config = dict(
    shared_expert_gate=True,
    lr_router=0.0015,
    vocab_size=50257,
    rope_fraction=1.0,
    beta1=0.93,
    dataset='wikipedia_en',
)
Below are experts of layer 2 (counted from 0) of a mixture-of-experts language model. Rows are named router (the router's row for the expert), down (a neuron's output weights, with its number) and show model dimensions 0-95. Each number is 128 + 24 x the weight over its row's rms, rounded and kept within 0 to 255.
Before each expert's rows: a language model's description of what the expert responds to. This comes from a sample of Wikipedia text that the model never trained on.

# expert 13
Pipe separators between cells in Wikipedia tables and succession boxes, especially before Succeeded by; also semicolons ending list items like o; or a;.
router [150 135 159 173 131 150 167 120  97 133  94 133 116  95 102 141 102 118 162  90 113  85 140 106 155 109 149 111 105 102 136 148 204 144  59 102 116 161 113 154  92 118 130 139 115 129  94 169 118 150 140 113 145 140 149 149 124 107 136 130 168 121 133  97 112 124 150 140 149 103 129 126 146 174 119 133 112 131 153 116 129 127 125 131 132 132  98 107 132 109 144 102 124 108 140 115]
down0 [127  99 125 146 122  83  94 112  85 128 185 143 180 156 140  96  94 127 129 107 119 182 149  93 131 112 137 117 140 133 125 117 130 121  96 139 159  52 104 128 102 152 142 125 157  91 152 144 106 112 152 111  99  97 122 147 144 131 129 149 129 138 122 161 107 104 148 129 198 127 143 116 147 126 102 140 135 114 131 148 137 134  99 113 176 141 141 164 135  83  93 109 146 113 114 105]
down1 [167 135  96 127 142 113 187 146 164 128 119 150 117 132 166 140 185 111 111 142 111 122 136 115 140 132 149 161  80 136 109 138 112 117 120 115 171 174 113 112 100 139 120 101 157 148  91 138 148 115 138 165 132 122 126 103 119 139 168  75 162 143  97  86 125 130 122 111  70  96  86 125 140 118 152 163 132 135 122 115 126 127 131 157 152 160 161 130 150 165 134 156 122 137 164 167]
down2 [129 146 133 102 130  82 108 129 121 156 146 113 145 128 145 142 111 152 131 129 141 132  64  91 147 116 193 129 135 129 118 138  92 129 106 115 150 131  71 136 113 158 146  92 151 148 128 155 143 129  92 146 141 148 148 101 101 117  97 136 103 118 123  96  90  87 125 136 107 134 111 164 193 110 121 143  91 103 105  67 119 138 136 114 140 117 140 100 110 138 111 105 110 153 138 138]
down3 [136 103 175 143 101 133 134 119  83 101 120 114 143 195 121  83 130 129 148 128 136 137 116 135 105 112 131 142 154 111 162 109 156 110 157 170 105 130  91 135 129 186 107 107 100 130 114 104 155 166 133 133 142 133 161 150  70 105 143 195 134 161 133 143 153 119 150 108 105 142 121 138 134 139  99 133 131 156 160 154  90 103 120 139  92 106 113 122 118 133 151 140 117  97  96 116]
down4 [141  82 113  87 148 104 157 111 111 114 106 165 121 134 140  80 170  92 105 102 139 132 149 121 182 147  95 173 133 123 179 178 112 144 137 129 117 156  95 107 114 150 123 143 140 142 163 101 161 119 133 136 119 153 134 102 115 124 146 162 112 119 127 157 132  49 193 122 113 118 126 154 141 159 132 143 130 118 120 101  92 162 112 142 123 130 135  81 128 160 120 137 128 135 145 168]
down5 [129 111 135 152 113  98 132 116 104  98 158 107 147 121 124  94 145 125 111 158 144 123  76 124 135 100 136 146 164 197 133 130 155 124  89 137 183  96 134 101 131 125 119 128  78 156 105 120 135 116 101 115 117 133 114 115 115 150 146 122 110  90 157  92 124 114 151 123 170 113 121 136 145 125  73 145  93 111 130 149 118 115 136 114 117  89 149 107 149 154 120 155  93 122 101 168]
down6 [147 147 105 187 111  98 129 145 143 136 138 143 163 177 111 121 165 136 140 121 132 139 118 117 122 102  95 168 113 114 114 150  84 119 127  92 112  87 135 143 115 106 133 109 161 110 104 153 110 157 137 160 142 160 125 145 161 134 109 146 156 137 153 100 104 138 118 127 128 165 159 127 156 117 107 101 135  98 120 122 171 115 137 113 125 139 112 120 150 122 170 138 102 100 109 135]
down7 [132  97 139 154 119 117 138 127 114 160 120 122 129 104 159 120 147 136 144 132 184 129 126 155 104 155 102 111 131  89  79 117 150  76 118 192 125  92 152 124 129 102 120 147 155 117 148 147  99 124  84 114  93 107 138 162  85 119 107 146 154 115  91 147 137 127 167 136 158 149 136 154 123  85 102 181 119 150 109 169 152 103 135 116 109 142  94 129 136 151 163 124 110  88 134 139]
down8 [ 83 113 156 106 136 133  90 110 137 142  72 145 139  94  93 133 129 141 120  87 129 107 153 169 116 143 137 141 146 129 124 150 187 124 136  79 131 130 150 160 117 115 134 142 118 135 110 159 137  90 103 123 173 156 139 157 123 151  91 121 105 121 101  98 169 137 147  88 126 129 114 116 165 141 118 147 120  98 129 137 139 150 133 125 107 121 130 138 154 120 106 132 137  95 132 152]
down9 [119 103 100  89  75 134 137 118 106 109 142 129 120 102 148  61 107  87 137 145  93 130 138 154 113 155 146 157 100 161 129 146 166 153 122 138 153 125 124  89 144 104 125 145  92 113 145 123  96 157 133 146 175 146 113 109  87 112 130 133 113 124 103 117  66 140 156 111 145 134 152 110  90 138 138 153 152 114 169 143 134 192 120 133 154 108 116 134 116 145 101 152 114 136 123 172]
down10 [128 138 201 114 117 129 173 118 152  86 151 141 124 155 125 141 145 138 164 144 137 141  98 159 148 155 107  86 104 115 122 102 143 143 148 187 112 144 154 156 129 111 100 102 132  91 158  98  78 129 127 126 118 141 113 127  87 156 147  98 132 107 128  99 125  91 144 120 114 102 113 190 117 142 108 109 152 123 121 151 111 103 111 151 122 129 129 127 146 112 141 150 143 130 125 109]

# expert 59
Line-initial bullet dashes, table pipes and field labels in lists and infoboxes, such as -, |, Genus:, Clade:, Synonyms:, 1.
router [ 84 129  94 124 147 153 137 170 159 130 101 128 162 159 144 126  81 133 143 127  99  99 121 120 138 135 123 111 107 119  91  92 110  85 126 118  88 168 114 139 103 155 107 103 124 126 101 122 151 102 162  95 138 127 155 104 138 154 111 159 135 109 118 141 100 172 156 108 153  83 130 103 149 164 135 125  81 107 123 146 158 149 153 152 128  99  92 116  74 150 166  93 137 104  83 149]
down0 [141  98 154 128 100  85 122 136 143 159  86 136 156 118 142 136 166 124 141 121 113 155 146 103 114 114 123 115 155 101 145 151 166 139 134 136 172 161 154 115 120 144  92 114 114 107 148  95 160 120 155 131 116 158 103 129 155 138 129 140 129 132 215  93 126 127 165 105 154 151 180  91 138  98 106 158 124 108 138 106 177 139  78 113 179 148 126 114 157  94 136  83 119 117 110 142]
down1 [158 132 138 136 127 123 127  87 142 154 136 127 136 141 126 112 122 112  99 131 143 144 142 104 118 107 104 145 112 148 122 128 166 136 155 143 115 152 139 129 116 168 108 169 155 145  93 160 116 109 133 156 134 143 167 126 130 135 144 103 185 101 169 149 108 115 121 105  82  95 141 182 132 144 140 100 123 141 127 125 124 133 102 129 113 135 129 149 122 180 169 108 128 134 138 147]
down2 [108 121 144 146 155 101 117 144 132 163 123 168 137 160 118 164 124 114 145 153  86 162 118 187 110 153 137 150  87 134 139 153 102 128  91 112  89  95  85 134 131 109 132 128  96 117 132 117 204 130  80 111  98 119 136 110 126  80 175 134 107  66 122 125 100 120 150 113 106 104 160 140 167 143  96 143 145 139 123 132 145 120 126 148 157 116 105 118 128 112 156 166 145 123 120 172]
down3 [194 138 188 125 107 114 137 100 102 127 127 143 148 126 155 148 168 138 118  81 162 149 117 154 139 122 155 106  87  84 134 108 106 126 144 123 135 141 141 129 150 158 115 140 128  99 110 149 102 156 130 172 131 166 126 123 145 135 116 116  85 126 154 119 133 137 171 181 124 131 139 129 156  87 120 123 141 130 120 125 121  88 140 176 123 124 173 126 119 139 114 134 115 141 125 137]
down4 [102 149 122 128 140 178 144 151 137 135 105 111 131 137 160 103 103 147  94 134  85  84 109  98 135  93 108 147 108 127 143  71 150 107 140 136 203  62 111  96 126 106 138 136 123 114 152 143  96 131 126 124 160 156 121 124 138  85  97 143 115 145 147 136 144  91 107 136 135 105 139  96 154 146  97 102 122 130 127 118 147  91 127 132 127 116 109 126 121 131 153 140 138 118 114 133]
down5 [144 136 153 140 125 146 100 132 151 140 119 127 140 133 154 117 162 132  99 105 119 142 124 129 128 105 116 110  93 110 101 142 166 126 111 145  98  83  82 138 133 122 113 129 114 121 159 108  93 141 137 118 116 201  98  85 148  81 151 103 100 156  85 143 108 131 167 113 138 156 157 126 133 119 163 148 137 118 149 111 134 123 126 148 136  86 140 123 120 148 187 159 129 136 112 153]
down6 [125 140 136 148 141 180  86  86 115 165 114 125 144 151 113 100  91 115 144 149 152 116 152 142 126 142 174  89 160 170 118 141 172  91 135 136 127 127 117  98 164 137 169 159 154 119 132 111  98  95 119 128 101 110 101 105 129 125 143 102 172 126  64 147 120 146 129 147 144  84 135 125 103 184 143 151 154 115 114 143 157 105 100 132 105 111 128 149 107 119 120 135 153 119 120 121]
down7 [ 89 132 126 141 173 105 121 121 110 138 115 121  82 182 129 149  84  96 133 104 114 167 166 138 134 109 115 116 172 139  84  82 153 135 114 105 143 132 144 127 121 118 122 104 105 126 132  94 140 114 174 100 145 156 163 153 139 112 135 117 133 137 134 128 167 116 131 143 134 107 119 154 128 173  98 115 143 179 144 135 144 106 147 171 140 153  98 109 142 114 119  81 103 160 150 163]
down8 [138 125 127 131 129 129 149 162 162 138 113 117 113 133 110 153 111 161 148 112 123 145  80 115 143 126 112 134 144 153 109 153  98 127  94 173 168  97 131 110 134 107  72 126  93 120 158 130 129 100 112 112 156 131 156 154 144 143 145  91 110 111 157 118 143 153  77 137 131 132 167 142 105 104 124 113 163 133 138  98 124 149  94 124 135 110  98 104 142 144 161  81  71 145 103 131]
down9 [142 137 116 137 145 116  92  82 128 131  87 125 112 129 100 136 112 117 111 120 170 162 114 112  93 117 153  77 122 109 132 131 100 147 141 119 107 118 136 122  85 107 110 132 197 126 149 139 127 172 136 122 124 145  81  92 151 142 118 113 141 141 155 151 140 108 121 142  96 129 137 129 114  93 159 155 101 101  75 169 108 167 152 125 130 116 117 175 134 147 171 130 160 144 195 111]
down10 [122 110 142 151 118 147 131 140 137 164 164 103 126 155 139 147 195 139  93 119 117 142 124 110 125 109 111 152 127 137 194 121  80 155 156 110 152 104 155 125 129  94 173 155 148 136 142 154 157 104 163 154 184 105 124 116 137 107 130  99 145  88 110 120 145 117 167 147 116 177  90 141 122 116 121 180 119 115 126 107 110  99 134 138 131 157 150 104 177 133 107  89  99 111 124 130]

# expert 57
Second word of multiword place or team names after New, San, North, Del, such as York, Angeles, Carolina, Rey.
router [134 133 142 190 142 105  90 100 136 102 146  72 112 108 151 123 153  91 144 166 162 128  72 116 134 120 185 153 176 151 130 117 135 109 145 116 116 170 124 202 166 150 108 134 124 127 180 131 141 149 129 115 132 148 108 167 127 102 135 124 119 134 118 123 132 110 128 118 142 117 121 121  85 179 123 103 137 149 133 129  75 115 107 123 122 109 145 146 194 143 152 154 127 112 124 112]
down0 [106 109 140 121  88 170 121 126 139 120 148 125 113  88 127 137 132 156 106  95 113 130 108 130  95 127 113 114  79 104  78 126 110 153 145 154 125 142 116  88  95 158 131 105 120 141 134 125 112 102 127 146 179 140 146 104 112 101  98 166 130 185 171 144 125 138 101 144 116 143 109 149 137 125 147 109 135 115 131 128  76 102 151 105 145 137  85 126 143 147 145 121 165 156 113 154]
down1 [117 130 141 155 125 142  99 100  76 129 142  94 127  87 109  95 150 135 126 146 121 170 110 132 125 130 132 157 111 187 142 103 155 119  75 145 132  74 184 154 124 128 158 124  98 123 114 109 117 139 116 120 126 118 151 125 133  73 131 137 128 102 108 147 145 134 145 117 168 127  78 119 132 114 118 146 139 144  89  91 126 109 143 156 141 141  96 136 137 121 133 155 103 153 160 102]
down2 [129 122 118 106 126 130 139 164 122 121 115 142 108 132 134 149 111 135 125  86 121  83 156 121 136 125 120 100 173 139 141 140 147  97 130 102 118 136 104  87 114 114 121 126 135 120 137 130 169 117 120  89 126 130 104 119  96 152 177 131 123 118 103 105 127 143 135 130 144 118 138 122 129 131 173 105 157 136 140 128 155 131 158 110 169 153  92  82 106 178 157 129 117  95 167 114]
down3 [163 103 116 149 133 137 135 137 156 131 141 125 130 106 168 100 137 133 154 162 162  94 120 124 163 118 122 121 103 131 144 148  98 105 125 117 146  81 109 137 143 122 139 121 197 104 129 133  93 182 107  92 131 152 134 100 140 147 156  86 138 135 103 128 123 114 114  90 190  98  92 139 185  99 140 149 117 126 104 123 140 130 166 142 142 148 151 135 146 146 157 119  91 175 154 127]
down4 [ 48 105 132 105 157 153  95 156 143 125  95  99 166 132 114 120 114 149 113  99 121 121 133 144 128 126 117 109 136 150  82 154 141 109  78 148 120 142 116 117 177  92 100 118 111 112 121 139 140 120 124 110 120 138 102 145 151 130 134 114 128 129 127  90 147 122 164 105 116 151 119 143 154 132 179  78 129 111 145 104 137  83 122 138 121 147 101 135 115 127 111 181 135 137 153 122]
down5 [136 103 174 118 111 128 133 116 163 131 136 176 143 119 135 122 105 111 164  91 102 145 129 125 117  79 104 111 149 125 123 117 157 126 152 166 110 119 117 120 103  89 125 136 131 160 151 138 125 153 127  82 146 117 122 178 126 158 101 140 144 146  96 150 132 149 209 112  99 131 128 113 144 151 124 113 128 137 131 110 146 148  91 141 106 108 114 165 132 161 133 111 126 137 139 152]
down6 [158 202 149 144  80 181 102 153 151 110 114 146 112 103 103 112 104 100 135 126 168 108 140 152 159 122 169 151 136  88  90 123 127 120 147  96 149 108  80  85 159 141 149 168 125 133 110 164 123 138 168 138 139 144 144 110 132 164 143 103 160 160 167 102 130  80 132 139 146 116 107 146 123 157 116 111 119 133  96 124 140 142 135 109 136 147 137 143 111 128 124 177 122 145 111 137]
down7 [104 151 119  77 137 101 120 150 115 115 101 137 124 136 177 142  71 120 122 153 137 124  78  74 122 150 169 123 126 122 175 135 133 142 104 137 134  99 126 107 128 119 138 192 116 128 128 108 141 146 139 135 114 173 153 103  90 164  84  80 126 135 181 124 165 106 108 141 132 103 106 158 158 125 154 130 136 128 108 128 113 131 161 102 134 124 125 100 116 104 142 126 112 120 130 143]
down8 [125 169 111 126 103 141 150 119 162 173  98 141 147 160 141 110 125 152 127 167 168  96 130 113 180 184 137  79 124 110 164 110 141 119 162 155 122 125  87 132 166 126 180 159  98 127 139 134 144 155 114 148 120 157 113 150 104 108 107 166 138 123 129 140 151 150  98 109 148  82  91 163 134 108 166 138 134 122 109 190 102 154  89  96 123 140 107  92 117 117 119 104 122 107 147 123]
down9 [126 122 147 116  74 156 139 143 169  91 118 163 102 107 146 159  88 137 106 109 157 128 153 141 150 160 128 151 112 126 130  94 156 130 109 141 125 147 143 153 144 120 165 142 105 137 151 115  88 171 103  96 124 127 114 128 106 154 150 147 116 179 130 119 176 139 126 104 113 134 170 142 118 127 109 137 160 106 161 127 149 148 120  95 150 149 138 139 149 180 148 143 110 126 140 110]
down10 [132 129 108 137 145 159 134 115 136 186 126 102 146 126 105  78 123 134 134 152  93 159 118 138 154 127 122  93 131 103 115 145 135 131 126 156 141 122 147  97  96  98 133 113 105 126 146 115 152 150 166 109 120 112 125 128 114 122 123 133 145  75 115 130 126 130 103 140 137 164 100 135  96 100 158 171 108 151 191 133 118 129 155 113 148 126 118 119 113 145  92 142 133 105 116 127]

# expert 3
Surname tokens or their first pieces right after a first name, in rosters, credits and stat tables, such as Smith, Johnson, Bunk(er).
router [121 144 146 138 154 119 139  91 125 104  98 158 111 134 131 135 104 103 145 170 142 162 135 110 148 141 137 183 171 130 121 115 136 120 119 136 120 127 149 163 137 130 117 143 102 124 123 119 154 136 100 122 133 116  86 154 181 137 132 186 153 157 112 138 142 129 135  97 137  96  87 141 106 133  82 119 148 134 154  78  99 119 159 108  97  97 125 157 185 160 107 117  65 132 123 161]
down0 [104 106  98 125  94 144  94 145 129 146  87  80 171  84 116 172  81 132 136 179 156  87 138  97  95 139 125 143 124 135 138 123 147 160  85 118  78 133 115 109 106 136 103 131 165 153  92 107 137 115 134 114 111 178 137  88  98 149 123 103 158 153 108 122 133 137 159 134 133 161 119  97  94 158 153 111 175 110 108  84 116 133 152 125 138  97  97 112 139 150 162 132 172 105 128 139]
down1 [172  99 129 198 133 100 126 117 109 159 141 175  84 114 120  97 143 152 133 147 139 103  70  93 150  89 107 132 139 127 121 103 152 145 143 160 122 151 140 175 109 115 117 119 106 113 130 131 124 164 128 168  99 159 115 100 161 105 178 157 123 125  92 104 128 118  91  65 163 129  95 104 145 126 150 104 102 149 181 128 117 155 132 115 129 114 133 122 148 115 166 101 107  99 145 123]
down2 [ 98 105  87 119 111 120 116  84 167  88 149 111 120 130 115 100 107 104 143 149 137 117 110 141 136 118 158 127 121 118 142 133 122 158 133 150 138 107 143 147 160 118 134  99 138 154 102 134 108 125 129 141 140 113 123 122  89 125 166 125 138 109 145 116 155  96 121 134 107 156 133 138 109 133 172 147 131  93  71 102 106 112 131 182 120 165 129 147 132 144 122 107 116 165 136 113]
down3 [128 160 137 115 140  93 114 123 106 161 106 114 117 146  82  90  77 172 122  96 129 145  94 129 125 138 124 101 100  99 169 105 138  70 176 155  92 140  99 125 150 123 106 144 135 126 118 152 134 176 112 161 105 155 105 214 126  85 172 145 144 116 106 126 190 137 115 117 132 101 120 155 151 114 134 100 134 128 115 145 147 138 125 120 150 126 141 171 163 127 133 137 119 134 126 170]
down4 [ 78 186 110 116 112 134 158  84 131 143 112  84 100 124 108 122 106  99 146 110  98 153 109 114 125 156 100 169  82  93 134 146 116 103 137 126 117 113 168 103 102 115  89 155 133 188 134 108 140 168 129 117 161 109 111 145  96 132 113 141 156 171 117 159 162 110 120 130 150 136 162 113 143 117 124 117 116 124 166 108  97 133 114  95 107 124 111 144 113 143  91 110 161 103 127 137]
down5 [153 118 111 143 130 164 110 116 109 126  98 130 121  81 115 123 141  68 122  73  85 135 123 123 132 122 109 157 156 111 157  88 131  80 150  96  81 118 133 150 123 121 117 106 113 122 146 116 132 124 122 125  94 115 112 146 131 113 136 140 136 110 120 116 131 146  81  67 138 152 142 128  99 137 142 114 150 137 136  91  83 143 136 130  47 114 149 123 123 109 110 133  85 148  96 140]
down6 [139  98 128 117  99  84 122 121 131 111 154 129  97 137 113 133 139 125 161 135  97 144 163 132 136 136 143 105 122 141 115 120 163 149 100 135 114 109 177 165 123 133 158 126 137 139 135 158 127 131 143 103 113 123 110 132 114 116 151 126 140 103 195 143 136 108 103 152 153 132 123 124 100 102 137 121 117 110 104 114 141 163  95 150 134 145 107 121 158 121 155  84 100 108 169 109]
down7 [146 138  84 100 132  81 151 103 112 115  99 128 147 111 163  95 114 132 130 170 151 101  77 108 115 133 146 142  95 104 165 141 165 128 152 112 193 140 172 156 146 134  98 118 113 142 132 142 125 124 142 115 161 147 106 180 147 126 110 133 113 164 123 127 154 104  87 102 133 109 114 149 158 120  98 103 156 141  95 107 132  96 156 124  85 139 138  88 143 141 130 106 139 111 123 107]
down8 [130 133 111 148  96 146 118  95 159 106 114 112  82 127 174 118 106 123 167  89 169 126 144 114 100 166 169 113 122 111 116  94 133 107 137 124 130 127 108 132  69 156 175 138 131 132 144 104 130 144 127 129 164 151 132 112 148 177 152 114 148 146 150 157 148 127 129 124  80  97 133 113 115 186 138 106 141 129 120 129 111 141 114 172  82 115 139 101 129 114 124 108 132 118 159 141]
down9 [106 128 115 140 122 117 115 149 123 137 120 185  98 149 122  92 117 114  80  91 118 156 122 121 101 141 139 146 120 152 113 167 149 122 107 131 107 159  99 115 125 141 139 125 146  79 161 158 120 108 130 146 131 153 111 141 119 120 121  57 132 170 152  97 122 125 135 127  94 168 138 196 109 145 155 120 143 121 192 102 142 121 140 102 107 155 142 107 157 124 129 139  77 109 130 149]
down10 [153 126 138  95 138  96 113 102 143 170 195 102 135 112 119 166 123 112 144 111 123 135 102 122 147 142 151 131 161 123 102  90 176  94 124 143 170 116 154 146 142 128 147 127 126 133 116 141 117 166 118  75 156 125 117 141 119 152 131 158 137 110 159 177 168 118 120 146 110 114 120 107 128 101 128 101 144 157 109 115 154 148 141 118 151 135 139 121 158 139 112 135  96 132 114 153]

# expert 42
Section headings like ==Early life==, ==Career==, ==Personal, plus odd name pieces such as Ch-anth-aburi, Mens-ah.
router [151 169 124  98 139 113  61 149 143 128 154 108 165 117 143 116 146 116 149  63 117 165 115 115 149 119 142 112 123 156 125 152 173 124 149 152 143 156 122 132 127 156 125 131  98 109 102 169 117 135 129 150 133 138  85  97 140 149 127 129 134 135 145 104 135 125 112 106  99 157  97 141 151 120 127 121 116 118 105 132 107 163 148 120 163 130 117 116 190 135 140 124 127 149 114 141]
down0 [135 160 187 137 138 109 130 137  83 107  93 124 105 112  93 148  86 144 101 118  86 130  91 134 139 119 119 137 111 144  79 120 141 141 105 107 104 130 113 147 146 140 119  84 133 134 162 173 149 112 151  86 132 133 124 112 105  82 118 139 147 129  83 116 100 115 120 131 107 129 106 166 165  87  81 101  89 145 158 117 136 143 134 121 129 140 119  68 113 126 113 118 123 160 139 105]
down1 [109 132 141 146 147 120 150 162 121 129 125 120 165 129 123 164 110 133 173 104  99 165 128 113 141 109 177 122 119 136 143 113  95 137 180 101 152 117 107 118 124 175 126 142 124 123 149 136  80  94 108 138 157 103 184 141 150 133 101 132 120 156 120 122 127 128  88 163 136 107 117 105 116 118 105 132 139 168 137 171 140  90 145 124 139  82 147 110 124 187 129 132 106 127 110 152]
down2 [124 107 116 125 137 165 102 120 115 122 134 106 104 152  71 133 119  91 176 149 141 117  73  97 112 136 124 132 151  84 142 166 145  83 121 130 171 101 138 166 140 174 135 156  98 158 133 126 100 104 172 121 147 105 105 160  81 142 116 114  69 117 122 133 107 140 170 119 119 134 123 106 138 151 131  94 107 101 116 153 116 135 196 129 101 126 145  82 130 151 123 181 157 114  91  74]
down3 [119 137 170 138 154 138 119 114 129 137 155 127 135  77 138 107 110 138 135 158 125 143 163 152 140 149 142 113 134  90 108 116 160 117 170 121 113 125 139 104 118 124 170 115 157 158 135 147  79 157 126 143 118 116  95 178 158  96 126  92 120 107 168 118 138 142  97 171 104  88 116 124  86 130 126 119 148 138 126 117  88 123 166 112 116 136 122 118 108 141 109 143 174 135 112 149]
down4 [108 162 127 142 145  91 108 133 155 149 108 167  94 134 157 147 142 112 163 112 132 158 121 101 138 120 168 110 173 124 158 127 149 146 114 101 165 128 116 125 132 115 136 112 134 122 107 146 130 127 135 144  92 113 126 115 114 116 107 141 172 153 127 104  70 107 140 133 135 144 131 140 141  80 135 108 107 136 165  99 116 119  90 141 120 100 164 137 142 117 160 138 104 140 169 110]
down5 [157 156 117 126 130 125 128 121  72 141 119 121 114  97 157 135 138 142 124  93 101 118 117 130 115 137  94 156 134 145 153 148 135  66 159 104 127 107 139  95  81 179 165 136 145 122 110 112 128 118 146 139 136 131 100 136 113 137 145 131 157 109 113 117 115 141 156  99 133 100 161 178  91 107 127 121 141 102  97 157 126  92 141 109 120 164 151 141 155 104 155 120 130 134 132 175]
down6 [111  99 117 108 110 133 115 114 152 100 106 102 125 157  85 141 103 129  96  97 125 142 132 120 166 156 129 115 143 136 112 164 109 103 143 148 146 162  72 165 130 132 164 131 104 122 157 110 165 150  77 104 122 148  91 139 126 107 123 137 165 132 130 103 139 157 146 161 119 102 138 101 136 135  83 153 123 174 125 128 132 159 135 144 114 102 121  69 140 111 160 168  82 160 109 162]
down7 [148  93 134 131 108 136  80 151 103 123 110 122 115  85  99 128 108 120 123 126 112 133 126 147 144 131 139 143 104 119 100  73 121 140 135 118 106  95 159 146 124 144  92 167 107 125 120 110 128 109 118 109 130 109 153 147 111 128 118 112 118 102 101  95 116 106 118 136  74 194 145 128 140 149 103 121 168 123 146 158 127  70  88  99 105 126 103 138 107 154 161 129 133 118 107 107]
down8 [122 124 156 156 112 120 117 117 136 158 124  90 157 101  99 119 157 114  69 142 100 143 156 130 129 107 126 142 126 119 149  96 115 147 125 141 113 150 125 122 127 139 134 136 128 122 104 164 151 150 123 110 112  76 101 140  77 119 129 161 121 113 141 120 120 156 156 132 133 125 145 135 105 126 117 123 121 109  84 153 114 106 102 141 156 107 121 106 137 117  89 105  84  96 171 119]
down9 [124  88 124 137 124 134 138 107 115 158 118 160 132 171  89  98 137 108 136 114 163 112 112 146 126 131 100 135 133 105 161 134 128 129 186 112 115 154 181 122 158 144 143 117  83 123  83 145 107 106 105  89 114 115 130 172 138 119 143 133 172 139  88 127 186 175 149 122 156 160 102 123 140 120 132 131 171 134 125  98  69 171 149 124 138 158 186  89 111 135 157 175 141  95 108 141]
down10 [162 130 120 144 136 156 135 160 107  97 119 116 104 102 115 118 106 146 108 106  72 132 140 129  88 142 115 146 148  96 125 119 132 143 113 131 164 141 139 181 112 137 129  93 130 131 153  98 163 122 139 103 139 105 153 136 122 118 109 129 123 155 111 103 118 138 126 155  89 158 132 103  73 143 130  82 128 125 143 133 152 136 126 153 112 133 113 102 105 128 111 100 136 116 169 138]

# expert 14
Column separators in wiki tables, dash bullets, and numbered list markers like 2., 10., 2014: in episode lists, results and filmographies.
router [ 88  98 109 124 115 160 119 145 166 151 108 143 125 118 136  93  82 141 138 145 111  88 121 180 139 127 122 135 121  88 139 131  93  73 131 118 126 177 122 137 128 159 156  91 131 142 109 141 169 168 134 130 101 121 151 157 159 180 134 121 152 124 171 127 120 132 102 114 158 142 101 150 154 133 126  66 113 126 115 140 124 159 124 176 131 131 114 107  95 152 162 104 140 162  82 108]
down0 [146 146 154 134 135 137 158  69  97 140 111 147  87 123 186  94 114 117 143 135 112 117 126 114 134 151 156 122 144 163 140 157 147 173 102 190 124 132 115 155 107 116 118 117 115 126 119 126 129 115 133 116 102 128  87  90  84 111 136 135 135  97 115 138 143 109 170 133 103 138 128  94 133 141 124 142 166 101 145 102 153  86 141 146 113 138 125 104 101  96  91 157 121 176  80 142]
down1 [143  85 167 133  75 107 135 121 125 145 136 141 165 119 102  79 158 145 118 145 173 126 116 124 156 144 120 102 126 133 133  98 103 128  98 164 163 129  90  99 122 113 144 117 134  81 133 144 162 121 134 125 120 122 111 119 134 145 125 151 147 155 122  85  94 130 144  96 146 112 161 160 151  86 149 113 159 134 155 141 122 118 121 167 150 153 178  81 117 148 131  93 148 136 152 120]
down2 [130 158 116 118 132 128  80 148 116 132 125 167  95 142 132 172 150 121 150 109 132  90 106 120 130  78 140 133 137 128  90 171 184 123 145 167 132 128 131 118 124  93 136 126 179 145 143 117 149 124 214 125 154 148 119 150 144 144 140 138 118 164 149 125 134  87 168 163 148  81 147 117  90 127 122 119 116 170 119 177 139 122 152  83 144 132 116  99 160 148 134 127 165 161 152 138]
down3 [140 123 164 126 120 117  98 129 153 108  96 115 112 106 111 105 100 150 110 108 135 150 166 123 144 154 155 109 131 135  89  67 160  78 116 152 113 141 101 130 137 113 188 165  92 115 161 117 112 109  83 138 103 162 128 117 116 136 119 123 142 154 157  92 140 106 118 152 160 160 118 113 131 138 133  95 108 121 162 130 136 130 152 138 183 125 130 106 144 166 140 141 151 157 126 148]
down4 [120 163 153 112 106 152 164 131 135 149 108 113 117 104  90 150 162 163 121 175 123 115  99 132 123 130 122 131 143 167 129 128 140 126 110 105  86 133 170 142  89 128 160 125 125 157 122 136  97 111  97 123 126 130 134 186 122 128 151 144 111 117 121 145 100 134 108  96 115 135 124 128  99 110 127 141  85 104 135 125 152 109 105  81 124 105 106 129 122 125  98 146 135 100 110 172]
down5 [145 105 131 143 105 148 157 114 132 106 154 136 148 152 135 152 110 120 155 121 133 114 143 132 134 125 172 155 119 119 192 133 132 119  91 128 146 145 139 119 124 131 164 113 158 141  94 135 198 151  70 162 127 158 158 114  70  97 179 145 121 147 127 129 112  92 141 170 131 124  99 118 153 133 171 150 109 117 123 117 129  96 117  72  78 160 176 137 142 141 142 164 137 139 117 118]
down6 [121 166 175 101 119 129 133 107 131 172  90 133 156 172 122 146 146 108 159 156 121 121 137 163 162 149 133 134 133 102 139 125 146 167 126 100 122 154 123 116 131 135  94 110 155 144 168 120 129  94  90 163 120 159 120 133 142 150 115 119 153 128 116 145 147 138 115 146 150 160 124 111 106 111 130 122 126 179 107 123 134 152 157  98  94 136 132 148 132 123 125  92 119 164 110 130]
down7 [159 124 136  96 160  93 171  76 119 171 124 106 131 127 123 122 112  95 110  97 144 165 166 129 113 162 213 141  97  91 185 131 151  94 134 167 143 140 122 142 123 115 103 108 131 115 145 158  93 140 107 104 125 170 124 113 186  95 135 177 147 128  93 105 138  97 131  96 134 137 124 107 146 162 131 108 139  84 151  90 104 155 132 118 114  97 150  98 143 165 119 131 104 107 148 109]
down8 [ 91 102 167 126 131 107  92 152  40 123 141 126 120  91 109 141 115 136 130 158 100 167 144 110 153 126 104 118 132 141 112 129 135 140 135 101 127 112 116  75 173 165 123 154 134 119 170 127 121 135 149 120 124 172 106 121 113 144 130  84 138 129 141 112 161  94 148 150 130 199 149 118 133  97  95 116 112 117  98 136 106  91 132 109 122 100 122 145 113 126 178 154 134  79 166 110]
down9 [131 103 124 119 121 144 102  96  95 118 128  83  94 100 139 123 111 109 119 106 101 146 129 134 122  97 131 166 132 114 114 131 155  82 113  86  96 108 104 156 129 153 122 130  90 151  86 142 134 143 136 101 147 116 112 137  86 139 126 118 144 129 114 142 181 103 120 146 146 181 129 161 146 158 127 160 146 111 126 117 148 135 152 192  75 135 167 113 114 130 108 144 139 101 114 113]
down10 [121 131  90 126 154 161  84 119 134 121 133  94 165 117  97 183 107  88 132 107 126 125 132 123  97 157 157  92 141 142 115 129  96 120 121 131 122 138 120 177 103 154 141 132 150 193  76 124 122 135 115 111 127 127 143 129 102 136 132 118  81 138 125 169  77 120 158  89 109  94 132 102 143 115 140  58 138 147 157 115 148 125 112 139 125 121 173 105 148 126 107 168 113 125 166 141]